Experts of a small language model: 32 experts in each of 7 layers, 338M tokens.
Below are experts of layer 6 (counted from 0) of a mixture-of-experts language model. Rows are named router (the router's row for the expert), up (a neuron's input weights, with its number) and show model dimensions 0-79. Each number is 128 + 32 x the weight over its row's rms, rounded and kept within 0 to 255. Numbers have three digits each.
After each expert's rows: a language model's description of what the expert responds to. This comes from a sample of Wikipedia text that the model never trained on.

# expert 15
router:084118087153183160155145110128135145170218114120100105142092164147094109106119133158092131140078124121093158111183178051122115147170129179163130109114149108097144111105173148179138099100109135164160103119102101085150167104106100147165132175
up0:154120125142206142104150080159086115132124121092174156191095098047108063163145144150108136122156176165127160119160087122144127175143110175097146094159148102140149157153125114120114170126108082170128156126130146141122084078142165078132174188
up1:149029112140131128137106117077114132112131151157149187138117170110129150134152159131191165107140108104115178181144085081098140138121146173124153087100096116126196125078133086127150150134116111148105152079108176157096161094168125156173123170
up2:179143129115148116127107197129139148125155180146138224144151148116141141130140119128135103127145150118082121112134098166131135079135098190151113158074071120148124153146166115128155102137184169143100135126131142149154152118148045114123085223
up3:122128114137162134170122090128080165130101108114130158135127114122092153156134134132175141153118129132120107157124127104126150092133064114122089155153152146169078127079156124134138161118118191163123156162143103080117158102116131134094033110
up4:134066070185155148109033136112103153125067119113092141080109151128095124182070139170156173130143131199120086111113183164149117092151153149108152107145092158105132159079071123094146138093147103167096162075178098111102132115166138142136138169
up5:096096148108144112110110114039123097149084182173133089129135111170175106107159114104134065176135157158132056173151123093173147152115125114180065090158172137123127065142153144128115180129179181108178147098115177079160179129153169103136122063
up6:137102144068133112077123087133092126148065155160136139138113105157136148111135117122123077228139134092094122168159125138096100126127146163122171169116154148105160067082210178157147118080094186130170084117155150091093191121090125082105118160
up7:088094131151129099148132094155085161112152166096070170130136130124123141105107183104131112076116099145047168160080112124156121177084121137132074076103148197117170184141181129159121134057140178148108129122091151144081186185083097099125105164
up8:113090122161171130158167158120168150131104105113095172163118188137158153082146165100056149097106136162149116120153122112107108131126167150111113071138161162084093129145061079154139156096123122171140171104170099122117189085106097093210159160
up9:144168122156137130139145130160174126139132106145176075113157064084145047155113131118138069150077102107129084085192103128109181111143140134137138178071139185117086155077174095141139117097172086142096061198109151135113178105151083155102098164
up10:152116125154154156157106105155152078112118193084029112223126174106139113117106125161062022095132102119093108089090106148133176144124152179130120112128079130122126127080134178148102155145102168197167179114149117103109098131163109089100132095
up11:117124115111129116161174135095138126133157150105086153136091084157122120192059107154129114153129122111117136158132142134083157123123140162087142095150136164148131143100138191152072191147085154095083173238154100112127145166084108161123124146
up12:129079149083137143137125137121122194098138097113128153151145173140083138144154153160120129111170099124099098186153132051148123155181089153078094089112122117106139134150089129095213094109116136138115200090120179127137154153073136132161140113
up13:111124137124162097108127100156089119128122106151214073127142113124123157129150183125155141158139171111144133081136138182188088129101108161156072142145089123143129123148141094152168161134076109161141143102115176121106152132096097073100104149
up14:137144088208198114155146111143105114128155134084152152198114169102083183135186137154137100153099122124137099114095121100158115105127093145164148157095143171154115132097155123160113159127133151151134149110081080103118164133173170141119134087
up15:131161102167143160169115162189117120112148099151113119128128085098101124143089174237121137066100173149117106084109172115108129115153114154104088064112130156081144103157133143129078119112117162118145105161179102168056137152116130110119139174
up16:140103077075101126183160161143126175114165081081121184099084115121126135087069133065093140139124110099106121108146142140098188145100084140140133110102079170147129107167180129115134128158077144162129139149158065121133088115140128132104158115
up17:148145181131141121102160095160156129139123155094121100169088094158106134113198146119190139119137137113138137089113081114086172103094142145134129136151091086175111169132127194132134122150188109166133155154139181097124086131117115103130140146
up18:196130146092143116095113188091134102154139166151133157109127091152199112087176109148137163133111155150097130140184131145138110154122100053173150090124155146135167135134112109120129095148066159093125059115087137144118126150198059122026165090
up19:121098143143098106104182154089144146127085138124098114090177100125120094151119150202141159105165075112123145118099112085092072128149073112141143091142070134127149075132083132114130127161131126101081125103130132060139111072140082137131168147
up20:145160131140141121093156092139091146145154133100134091173066155119062093113076146140171151135230100118158113122074131161045060112071133122140160146086094141166104115160116097097141135106180084152170113105154118087047142051175137154151142103
up21:154103059152132136106136145070122140119129157133166096068164090179185146119106123127091117179087142108127178125126118057152184110179150118108156140162167124153154127121168058164134116098121114132183181108097141118115162090126141141171075090
up22:133088064125138163155168134103124151111156118103078125126164153148115088113157180103180130159107111095140104086131149108122160130124024131093162154115087137105097140183087086120059166183167074159143132065186107149088157115060078121173118170
up23:158083096140134140141144103149130178127157139097167116165088109161199098167107161072185174100100085206129086150105116179123141096117089116127159091161117108188176165111131084089191107142115148098151139104123154104128166065105091140156118125
up24:154105108174148117125153140162144110133103137072132206163125103127151126136137140103090134122080153104138184100051100043070151082113136148154174145156098124123123076114102116156096103107115174196149164138148153145107109140115180089161099171
up25:129118073143166105151106153101148097118107102107144153115139125097119094081168132163063085097108187106122141105180159094102144114150073139199126111165077126188122133198132154183198111124156103191138140153111137110146110101142127101117154106
Description: Given names, initials and surname onsets in lists of people, such as John, James, Fred(erick), Mc(Clure), T. K.

# expert 20
router:150161104110117130124150162108158084130165153210071139050145125154128132082134099104138089093119133098155143130179139096103133101141172171135108156085177186132130047082122146113170152092137150114113094201141102151163136101119112065132122116
up0:146107133146123144119143176035121073084163094159144176102180148107146151052142096128169128140106101170152088103129140141099136109085133126165107092096141097149129100134094057095136132094107121133184140103050139155096166097116152170095153131
up1:144061141166138130098133128083065107097193066134118127092169107152078112159100132128130185154178094098126083173081081095168117128158114122103112156128145124151118134105171136088110123121184161129118138167111153164126146122050128153159198165
up2:151158124151135090156108125131107168076140145164149088099135162105119086089093098087101109134103156130136169173128053122105177106150141144141105142092136128079150091115139154157147151158093124119129146185124143123105120141186166126094098124
up3:154087206200160084106131153157107117096090152128131128091156112108155104101146113138163145098145098127127080150179090154123145098097139101083090114062126101082131168154142145091139111106081117118121103131129108098076130146101098064126049113
up4:152126134077138113117132123113114136131124127121091106141104079127143068107100140167151147141130144122137115187144120138156102172084146101088059113110139146134123131131107071063076096136148145083121164139168112136134223114148093151159117133
up5:072149074073155090122142116051154133133217147175111102111156133104158124174148137148163093181128149087097132144101137135071114161190085096127124112138148170149184108116139146166117122154106131135152154180192113128135169155134180127083121106
up6:091082088172147175154170150152164142104163122072093131147117110153129135128145096126147171110138123128142151167128110107128119157159163147164151116121076162133064098127187098128073189134103059078108101149166115133145084110127092085125131173
up7:126155113073142104071185140142133143148171145143104127112162136128148058104163123123106074112083091145116125088113149082120104140131133129071097048126204118084186112108129099151145149121067119117146062128059191131118182159107100076165105133
up8:113171113129144106121189159181075115110063173134108159116196104132149116090160049135141087161140152130170076132170132089091115165188127151146112135138136098116135139110112121106180160087149097104134163159151115061149190141105174064192098126
up9:141093133078156123173085092113129169137106116091150086162130111128141159140078120160115102130106092139114186073137111103076173123124167155115129141176169209181141113139126057085173143087186150186106131176155182145108144191118170133163122121
up10:111151156119141115107143118170153119145132118107101119109175143142132081139149124153122122131184072130104123173114152220123182105108157061140103096108171164099087111122151198205099097107143181113079060144096127158095129177173143131171115112
up11:209148119076113109066107134108104140127165141120121073181143131120137126151169093118179128171173123100124149093135136157099121139121107201094112097125119142105147136093107119110161164145104141176084121116142139177130133067109187144206124106
up12:120102131123132117139109164116143131139063139123129162122116163153112165138158117155084201052084029134154078116180083138150139150148126148147081105127140156149141121184201147107145172117174149129138152137133110135089124098105135130200107138
up13:177113095179141092087059113150086097081142103137085133129084131063127130080124071163131138095105119141175105129145180120149098104103146152080129104103198125094157174169100106113173101116159139052116106098147208199180147129168149100113102142
up14:125130083134128112101173130112122154101158127134114104156113107144076149135116070129102041115214108149125129106112104143191082145084198086162124130111110146166089181135122177167118172164099128096080121127138146154078128115127115126136073073
up15:149157074179120140157088127115106112104163134136111179132123133126157053137105144042130127158126178103133139112177130211163130096168125108192100162088125156156094101128117080112112147133107162088117111098094148174111065125116091163104117145
up16:131099123108131103130179152121142171156111151138117125109170128133133127153122085152108113115117096130123093161124072158135134077196118160095113135113095127113207129169160141084117046116150121084071175132093163083098144098152134134023187121
up17:144138125157132157080122123108144085115076201108110117108125118136144102131166159148201200146100079150137153130183104079138136072144129138094092137086115176119135146144129143107137109087102167157048114103091101062159164183146140104113139071
up18:155153131149168143186110136178089136114058122192199158138113112173139082117140137130103059089111096148076158131152086132133133152147140123105108127102127107101104090124155158021105105119167104177102141134108125108143136143146140119152153131
up19:165129087094129122102087109119118123112140213091096138136133096170144091097128148144146137161138094144112136165138104127147122146159108094084131193091101120103110200165160168080117172143136138165112091137107099076113133087156128075142159113
up20:096082161142135140055119142166122136080135100127102157069141145110190140082132167192169122152186116114149172173165135103116067047197097178145103093128147134137140168123108142169143096106155123158163095151155108149149126162095156149176114102
up21:174146123135155121077068152123130137140173133134135097134095069115083044135103099099116087087155150125098129138164113168121069172155140122188096121139135128104103136142081165169146132165162158090129171070132118113119120098072159143156135149
up22:108125131049141119147161144071133100101130091145088051105119160122184111101104131143117163106124124133154174090105166137106111161176165163095119094084178165050174184111156135120117111118132061117185188145144109140177125162127130138128069194
up23:131126103138145153136157111141162147114141089147079163140092112162113109094081199152104131138102091123148150175134102080124164103111163154080162125031086103103097117093199169107104098103153147084096054070137134124112124097176123151172087099
up24:141166167067136114107132157086111128103142112107175056112139116084109110145139113131099054123087186115150135129143154131125104141124196159112043125137145107109093101138080087085117117135168119079140192093168134098112184098125108131161134176
up25:162120102081142138147093120135168123098190079116119130105166123136130150136113126125118151131153063149107112221124144185089163092144110124105080136152150153166084134107132171121096137176134131111194077086102164126110099114045101134141143113
Description: The word the or The, plus word-internal fragments in technical or medical text, such as le in letter, eponym, corres-pondence.

# expert 2
router:176080080153126076113135182114117143123106142154162110110180155102161100125106128084135174116124082099128130116137093110057177067124102077107085051173097171138173098138176076093115079139152148101127138069091133153112138117149084166060147142
up0:115132114107151134159208140094148170130111137109052098119147081144173172100126085091101160149122096117160140129120060071109149114174145101122152127173118129147094109104171146107128136109110079112100177133156118086160117147159110119128068225
up1:182131096074133107123178182133147145082188103103134156094149071102149116132162138139169180129112050173149171110092140104096079096105124122137117144148117118107122144111167046120140145149101105095173145141109033182130176150114168142168130088
up2:099153080171099107162149111136064100105122136162119155123134153132157114118145110141133146125200133132115117154108085074112123097145116139177075110151160093078112153102095085132102153060101143146150151127127151188135097094159117107176130139
up3:140152110134104124161183147131172133094170156155075079100133140142135126161086130113111096155155132097145136142147168109071097081114122122178094170126093124126088134153157182148077101096189139104101113119118156085128144157193192172135120102
up4:161129108132115128095146102161146152126101120231113136172104133132102131156149120129114206139143162179154090126177099144191119141135195115069125111125147151086118111049140119112063106122134197097106092113108144147133150087177204168157134170
up5:106153134140138122097137116111101157130154127199123117065145096117140115141124167137156158149124135097130158120079121058167121146166112131146176167100030119119153129157128161090129045104128163107061186153097078193121159154112112144067179121
up6:105105097204136126050122089126152139096121090143079111153104106144139168100106114089122101149138157091014134081128180133176163118136129117058091152172134136108168115111114083072110144148103171196141098112159171159146144154102167085159132103
up7:129120098132126169180168111087147127116171118152114176133118162141119111134138129076176142123128132166148099095111082223143161116089160168167091151102168139116109118134105125123100096146143187140135163162139120079142088141177123187127158099
up8:126133155051120125119101142156125073128115141018200118144103122093141037141109093122115135188198121155104180065128120133106132108101115190162085098128097159125108208166107090130123124152059108150133084111155106170153120157119074129135163093
up9:095163143111129101155115158183102113112085138136135141156091110191135149088108119114165116103193141136155056123123153148114139156042078152167122127207177100109094111122106126126155111169114120074114149158122100127149110118095079055116054115
up10:138163178132132100093104145117143137135076188124132177083141124136047142098151188100159206144108141147193127199110091152083138168106166073150192159094121112127119132195098176148119085128123119094198173102090130103103130138161169113104112125
up11:129150136121105126084126162080136117115154097151156100107175161167109081133171128169133097142134151081102079138064133129084097118144110170162089099130157121189131120116077120124081108099144150126100120148113103161086181143067109145145181144
up12:137147102107140173137074116091087126135154137170113161120118158144158152091155125127097114158092132142142127154116120126134085098149115118111159138086160101154151139082122141094091130139126130192109158160157126189153183079168098155146167145
up13:162073121087120131073166146126136090138126170079110106071157150142131109110134116096144124110100099132098164065101173151138067106110126142154150144104076160110173107153114125123146118148101124166112105118141126134108143091122136159143142106
up14:112148177095127138132142068136159169136163146187120072198131118157111132092163138122127102126149131129155143184083102170131189152152206179098109102152121160084127169178151206132115146130163176077156084111122220095133135142145122140130125121
up15:154153176120138068087119093108093110140095136142174076102152137152144145095143089048112133097061109087136154085102114118124090136087099063091148162117152111155129113146144097102151110147131122135151124139096110110106149155168153102114148187
up16:130152123100151121195108127104157198133128104163151132133136123110135173172125119166139143076158079136132148112134092065093109137090162141156064137127148139204115108114129130139080139126057115145105141138107108173097143156138109172160209097
up17:089136083172138083110167119124106133093136103107143158122082188100066055126090114162126170148199148081136090102110091159138140099107117178099125157096099190156119125181148162121112135147102083113142181132114194140160118109128114188159128145
up18:144063177068149050127096152151137101105152172077137131129143111070106109150147117133124149050088106134132130140140155121147099100124106130111137169098154148182163145102109108134137103124099080144059096137165102167094155104133109106112053188
up19:170168078171140157035165127127146155101130174078147186105096098117104135172173099121101150073124165113104118119132178084118136139111115118176192144182069151128116168193137132130149083175128095141121148140140124172130121155129138112109071114
up20:137202093160115132134148143099087055125144108174097095119105107127163087155063148089117166105088136119136096139178097111129141124161198113123143108118191118075112105068121100108087112146086159151144132194173083158161114087122133173164132052
up21:152176120115139110103156131153167185132183142142075113109095100135147038091197149111022132074138114108121112163152077130142152185097174099120154096108144131079134121179188094147121079180101101147170145124090144078111156109218126161120144149
up22:170126107130110113170122125149108126137074123143134132189160135146157110199174144155152162170057130143106157147159091143136120144082131121144103115138140132091074121164101144104125148142107087096106075137127098099154128098089111062110115117
up23:160082178141152127160121090131153201158181145130063105153101107201123148154145093141084150134088168099133110150116123061107184177196176129113137113118108152121165102172166123174058137069135154154133118105102171068104098130147171170087089082
up24:167084176147120098107124138110139156128160124137118119094117095175171121141130066114135118159185100121124136098113150130110110152154129124128176126100108116098221115142121129138151096128111081129170146167121134170104135154142139140134161110
up25:114116138113135100093069128158084101121175152111141145181126140098099098131147094131097141129042110128105123108154113125097099145115119182171093129078137154059079097176095158119106117155138100107097164118130118134078137165097138176134167123
Description: Articles, possessives and numeral or adjective openers after a, his, the in sports biographies, such as grand, one-year, his, second.

# expert 3
router:157143147177165142106092094151120068140076135181177116148145154123118136106177120177183123095105116090141084108117110142061121065107102124140122157153150146147128150129147089089167107196121053102134189102134142110161134108158158134093114124
up0:171093196138171119111101086117133162120121145124124119107101093105099152093080113182115120176091157162067089170160151198130151128116106135093164104106129114103107160128131095113155203085131088127121126132041149129101116073079109154089107162
up1:145116088156178163123102139151106155134101070111170162202090135148118089156131125052114093108114147188101139126106112182096111102127151162149188105164047114126120120142107171137145163103101142124126107152176163076112090116163142091129157115
up2:142122134125139115071033160122126152132149171067148121155188152133083077136102131111117154156114074124129149173117144147074192126145143119136056101085120170116148146079098181087173102124128077125133137126122114054095111134134102148123127071
up3:166135132111110117108139162086130136150147080127159092134108077147113084104170104133140119122125161155073122128198084150102165062119150128114135122156142151113113088132094117138102152223108145108076107092134134113139114080114089164100207186
up4:159088108104120141147162161113124122119133108118122131120122133089130089126087140131126145153111058124104140170228100143159143182166197118156102112129144164152138038092149166118108157193109159136146131090109088097115096119104097164157177174
up5:146156065100128128122080088123141137114173136149118177150133094154111085162110143093146122129099123167141163167087085135140135123052124141124149109200146149113106127116103098074093087095160127139172119098134108107105176140112133115154092162
up6:180157172087119138135129102128147097097085155152146067144158066123124190165168170212152194115142155162144122091162102119143116142153118089116117135123179136160115141169118136106149061135152138180179164144214128149141104136140157091094123114
up7:117150129080158104112060153132055154116147155173125130109100114123124103085076073106101094137088115096141068140150122120077156058193063139172161126119156117122093138109070121110107052092111120088165100176080116129167056122165097118059086086
up8:151127139142148145174151163138157119118115127151102085185174122117178117098164146157131113107116102083155042118076107118118166117079075100129088136083144151094086112142133088092098103154052107132139064171141122120123123156136173100108130094
up9:130100128116135094168119104102166097107123149110140125115159192160142111121148112129146139065125103100148119164094069126132115085122093000121129124139164094125160167153134136165054089116139121096131121157171178163153070092113117134123138147
up10:113148184145159152130169081167077120137141145104114113096122125152082129124066112154172139160094127143169095109088095115134128143124116138078112082141153150110147121076145107128107152101118161151098081225097129096143089069138083143124190133
up11:155129099120125140142139146168087125127101209111131143095120163122116112149112142110131063140087187135124147116149157157114160045108149157161104118106122142138040102106121139135117124119063154143133090165080134109116129178170131172132164136
up12:142146079098125149154103121187144153141110125164112096125141074141143115147066138176126159084183056194090111096164107175165147101119074104144098125124171183140100069112135152131106124145142134142119162094188118067127092125118110109162151145
up13:105086065101107136137187135112110120153132125128107148099158138157129109143130103140131214145151141144089205128132146168172149133128199159157106147116147128135129057115099138131091081162172178114158204132160163147105114127168101125134174102
up14:150128144180140119135098107165101083117128103155135161161106138119124000120094110129098091150182123159105119097124139135150121135168105120085131174088148130156126168136138120105171083154107133155137113145114123175130173091130192155148145110
up15:193124105152142119139168121167190124141172124139132119125114112121129136108135195092109063134149092161167142127129045124140129170100149091119163167158124104165167165091090144071089185138135128146147115130162172217138125151138162126155212144
up16:088057073122083125159169138150178150113120169111102166044155128184162089068114171110161177128077137134142072123123151143146146180164148111055120137130169138109113151105105119070115217078116108059116112110144125063087168087146147116154090143
up17:094169151148113125146162119159073144116159158134124125141134161144099145145132145078147087124099056122149152148085147134135096128156147143153130137115097105172089125107154091102062091142094169145132152133193205095146118128164114144098150176
up18:160149093184146131163120086115141141111088101144141083187126104073163179100161105138131148119122152108162129119070195120148115071107132108129171120120183169156131173118186141120187067160166142116093139161106143126144077126190129118082109107
up19:174113099110155121076162158139144138123137195086166078158127162118130127121125147104128136111020188134110184165141065176118156170087120096070144121107084157095188156160156103098137140111141131118099158093141131160079140131071183126133145108
up20:128165104117148141116110122136150149135102143140131136110135137103129125159127092234140102078136136146111096130137063132141097116065143119152142108128105159106128108157038112177125189130099102100106114124172130087122122130164087162130181141
up21:153138144148138133113093113102077113133106130120145158191141119148120122128098124114106107144143129103087103125144140127153176143130195048136112144075157105170072127153106093058108195155150100169136147141174169063144118023076211137174138094
up22:116119154115143125111016091155094142111166086162148085089088088114101056132103125156098133113110142134179138134154140179130095076156112099108174076092159200156160125101220112114152126144134153150066135144130107141122156139127112138096129194
up23:106130137154129170182072137131107143111097114141107103088142085118184064087140140126141106174180077089131121086103147082113183108113107126187097127127150137114079164158126114105117062159165092146070140079163093082114139130112114060108134159
up24:092147120114136122093090111099104083151105105160175139127072130119177107053202106088165082115086127143138089159129190085078123084092119141113077141090143135116130129148166106169124138111128086162120081209114107119182109131129111081157107175
up25:126186115167155105189140206123110113153139076152113111122100116168135181123140164091087147123151168179135072128142118120115162098118147120074084124163157137116130093197134111103153156107147116097133184122149125107116121114067173105152111137
Description: Opening capital or piece of team, league, state and country names in sports tables and lists, as in I(sthmian), U(AE), Okl(ahoma).

# expert 23
router:095157099165147136182163078110165106167078117089131123200149098181132111112106130091152138150142123099169134078051099138101167144158133125104103110168159175143140154091171125078132112194138078078167146181136129115132116130147137106116077200
up13:095115110128147129154181124115129150131145132156114161099057167102137116118094161165117183166133195081133111072130128134166064142112123153139114127122070125112209117104122142135090104119149135060168144092156145105103108109154148127106121152
up14:154125110164147129104046136112128131116148094151138143166088134122161098139193132099166185147122163162168092155139158082123146129142120153107119195115160160122135121112106117087127138148095056142114129115140109112186129146107106150179117118
up15:135069153180136140149170171250109081119123161127105177130126168098078077130074090160154156117131149138144123147122125172106103134102122152123119074136098127081163108067161143096082190123122162120121094109187158169116092164194225070110114154
up16:137135162140141120150118157119115120107122096158128140129163144144155118159150114091135072149142038140157094144137113076168158143106139126094131053142152137101125140076111081100107096177113093138084165081162169022145119114077079117160178160
up17:114085092130133130125147126057099164116145110096124196073095143125108085102124120147194144136155082146122124109106073089129085095148072141131203131149130132141126082121133103078116166094117092050072094162111152123108118138126095148138116204
up18:101123093154142087115131202135092078124104135133203164108142125077104122092085112174180109149191087090160084066125182173125123096146120170132181163120080166170146163132179069146111125087118123090114129145144077155109118127120106111184127133
up19:128153155141148124156152104111117179136138166131042184143182153107155159117128129083102148084106100137112138068130106119059160155126127150095144095084107153146123141125157155165129056117120154146148132163200077140154102161135076139110076116
up20:129140111127151140149117148118133171140147176136122074132137094197129169188140072145103121171079142136104060116119053099158103152117095181131147105131131105041091108110119094103073096141133084105194142172160190055164084156159170110109103121
up21:170186165077137108162131142111140110134148188166062092162179152143147131141174088103095119132067151123115110115126123099148149187113162175072078112132159102068180181151123093116153136132154133123153130117172111152116084145177111144149125152
up22:121153112074153098139119102059195099128153142123149142125101119135088093134084131092089122174129105110144084114120115097121147154100152172100058128123122119072099094153098132057100068185138111116143132147128117146152109198159111116063089146
up23:084059101111124120130176114101132136124158110097109193133146099184132097141102115133087195190151156113107162140133093169168109060143116181131156212112123128110056092110115098091087198135089096128079132132115182138112134031157148113134138118
up24:141163129116137104181154166159081078109134155099133197150135151117143121094063099167192182097122174115157102156113172178102141084135169110202069148115101177118123087132154062156126179129120103113176117139102144123119114167173152089119125087
up25:145152153104140136127126148145143173115121093140094053112168080149165145148159142121065084112173085120135103111135119122123145156105186174070116178141086147154116206150156102080120117121036104068069144091192121121194110133154171125103130151
up26:093081162170138095085149124049160144126143070114172100127171114082126116154108160074081031133106096072146141048101090125155136104136119142130118053145105138121138106150142049127166152141069139092118136188112167103131138132155153095121108145
up27:098113157159142093190136161109088193112152117074096137156110063158109088152142120132120157118159171090101097161109138119128144081122142107131165165127143176149127110085142138126113183133111091124115150160092211110138142131146107087109101137
up28:146176079126130113117112192107133143135145122179146123158135126174104095111085073105142079159066144082134115182174136165135149136128177153103138088151110134077143052174152094112108118193109152101145137062122124120092112151107131155169153199
up29:106140125145109143080120074121091159125113127148154093124141101154128118148128106146108186101146141160118150074124201157139097109137091187185126094125122194138151102171110098180121125206148164131110081104086121108120149133167177118109092098
up30:148150112120154126122119088150147087108139146138125151166162122147123130095055140116103099174157167208136157222137112151161102089117117156104085102099181103077104135126211104109095169146117091105142096136121129173110188159111109137177111157
up31:149098133078160135136096131186117112122122086128148159125090099128114080129132175159165097130117185139138139107098092092117110120128120087095137139104122161176096154144142065081132107121083089121098141146111090146136172143081093043144115178
up32:104121149112147115205132100113105128122082147077174164092152133131169157056057100145166181143145112183062197090143074104091114111115160071195144132109071146131127147082154149153146112124127090116178089149123109124139137143185160187135074111
up33:143074078068152139133075087090138183163150116131130117109143101201137108120168139126099179143123131102147151167142103059102087100103076177150124069116086184133149127145140116143150093078115145127110106169047118146116169136130090112095153085
up34:162108139124119095135094173126138135134163077110082101146121107101116115143085096152080141113098171120121080179124133182100142168101150157117164152113125099091128118160153142121175154159113115157121096126115182101066131085164111126077224151
up35:150123074130132162125106156162150100113099174151103082140189086184100058173101131102090088129158094130102086097114114162202112131097155153098079129113136126158086145126129144082068084131118150105121183132169198060135154118119181171173170114
up36:127070153132165147136105099145095135121084137103160102144121124161146161168188115113126129145199123076096129094081106161156130164093089147121093146149153105150089177127199077141128131107136073182160131141167156087126083157111145104144061116
up37:162093119083122119134048090110158082131143155128151092119128118135162124112179140085149102122104137091112129153148103086140172174152160119095090121111180101074109075138183128131090126168168122183109088105094155086135141110145094172125170141
up38:097173144100158129123163154106137164113170174095127106108177098163086062167150120118098147150131090092121118149076102113123105078129144142120160046105098141092163126134148155099108149089189099183111151099115167068135097099109067136109093131
Description: Nationality and regional adjectives such as British, German, Swedish, Arabic, plus capital or b word starts like bishop, border, battle.

# expert 0
router:105135157167153174134140128132144099116095068180127124151125107164166106194193081135120118110142146088175081072090137053134117137102093154099070136130160115131079144122169073134153119122157119184168158126164135116169176114175097124149069118
up0:127110170142131143140132143127099202107120134110132150151150076161163148087138175081141180113124134097112097128118116126174140124075127193127115215123099130174134091174114129127069110155057102116116158090127097162131137106151138107130162086
up1:155133105170132127129077052111111247132151178085126142152107105072123112120095121161187205129118113211146122133100113132089105083087116158143104122141113122146112155142077160113093170117136153124141101140132088087111201129120119133132139167
up2:118102078118102093123111091093121168142126107130158123145142127130156088144161189139129128116079064134098174114190134138155150133065156117105063109139144227149189118147106124141125215130140164162091167152085138132101127117138100070149130087
up3:144111098131151132142105157186089178132066147136117123142178087127113118155106172078082143110151094129155119120146135160130131091125103166133072181136097148172102100130114177068072155128165114099101130132200148036119142154105128095137177111
up4:128137076150123148119104139154145130114101090089143177120163122126098208138181079108160147088131099098164112123126096132103093144090186087126081080113120132112111095163172120123072090128143161168034120101126099114106172098088040129170132148
up5:147113177148162153147140153061142101123155141087155166144104095096125160158123168134196062112128136122133122136100086091115106125112148121180091129120137188087136114109148057099122103143129132131112139139117113104140087116143162210159095119
up6:110117144136137110072114155161169098126089078148093076116143038167106100128186131152091132152159076137117121112121133112107083123130123123146140104158084124137093188140109132090131149115135085134086114137122145076143123081154149172132103163
up7:165156171163175140140175141144154112147156081121131094112163139102115143146080164127099126108092081114139074131173163102099111151135170129104095175084139124103097132136116124151108130167186122181170158109146138095139055184123175164158174107
up8:141105111100127131093132197106129137159121145171120112142138084178093093134132143149109015135127122100073073140148150089108129093118156125134117130091092133150134104145105134076154152156112164123136149168132127179111137134145172102104137097
up9:170103185063155134116105183130150103121097030109136161108086159114145138110098089149149114124153170118126136153110128092148081147100145104104117100132138165109098145166142118123157075122155110131100150068044077113092078091149089138148064138
up10:137138107125155108130081202095112150164138146183101142128125102201202152099160160121123104128139136101155094088110103105082202123099088086196190146180109154154109174114207133159127120128088076104182153181144148168133140104108108114106103136
up11:183123117133106145102151109157130170122109122150102088138101161104057112154149150067192115144105061150122142142110072145142145126108177181138140100146117061114114197112114112193110107179111169100182173151168182138129139129114099125143155142
up12:144144149130172144141141155165165123133096167100171122119134160168144116127158049159154101073164188139064135138129111102173143157125076128067114125126161107105077174163121110145198104131123103117169156142156132137129113188065094127057112122
up13:119118182125150116132181154086159129078138133141115166095190064108172093117128213129072093161098066128156107145128114103095132107145197120109112126124133186081161091162150193191153113174101133115136096100163115130101067155126172122126138158
up14:138108132196150134131137215133103081131143093097078180168142144144134093197135072154121049156109170084127076135123179116107080123116091146164119088202117157168125083118124114102100137135050129160134110095167114162134126106106158082160170142
up15:090098105101125149117165189147174146138099110092093106084137092141117113190160146142127110149111101162186135130114097099100154097097078107109119083173106164144142116110131139146122147146140181150086137141171101115106139116148156108097121128
up16:119109123153107135175117118130109115068116138099120148099039183137137120151132079056100117128154147093151114164146147103168096153128122180129129153105160118144114046159131128172116070147105107134180088185108186115139134175158134109085108130
up17:110139155164151138107141174190154083143146092147200147162112154066109132118161147121130072148115075162160104145103092126165135150109124189075172090144183066168130146098134128148128156160086106116160117149148125047118132140106125093085154123
up18:122067121179154173076115151096082124105145093113083099105126188170197108144104103124191146132102147104151092113128127090165109144148124134105172046084134157046128120140101128122149117111151148154097147074109102124113143165128089122151075067
up19:119104182156148133157149108117106203140142135044136158088138144144092132142077109174170141108115127079151153112192098098100134122193081169097172081120157127121105113133128111173132104134199141147144144139161085178156150084101114118211102146
up20:125100114101172137097110165128091104125092085137135110137137061138096079123166132163085132162086086131118109208088107085171159175097145189133122096190092129054174135077113170170162141184137129115112150124165131085118096079098121127090136152
up21:139124159078121143145159133138175072107139080101166146151136099196146084142097145161078131182073107170174137149139086080195141090201130155065071091112106181096142139133135119155127136113183157092112148148121172092140131144162172115099175103
up22:099076099113132142047138110127100100163158084170137068121131108124140172157165151169046135171106108183132153157081123082152111137121120145060147092150120099077174145102080145148105158108087151097117147113076127130115134128161188095092115127
up23:144156132150106162134128128091155070119140071097144195063093114201118108176128120164204137119078140091089101117137135103106127146182129142144196103103137124122135120119192161079099112109137138133141133165104112184122083184097083135119120169
up24:123095183181152142041149212134092105111171112091124106112132132119168042131129138207175169091177127104148122141126096066155126083130122115096106094100050163150133150135174131080108134152124147155079147134152154134157156118151085133158059148
up25:126061153143132128157127204119105140135127099173129119142121156115167127157135128147082125199086095143147120179177143053127122162179092117077132140174057084096126197116114142129082161133117151080116159083116115089105148099125142138173144110
Description: First letter or piece of non-English proper names, often Spanish, Slavic or accented, as in H(oyos), Al(cántara), V(illacorta), and stray encoding bytes.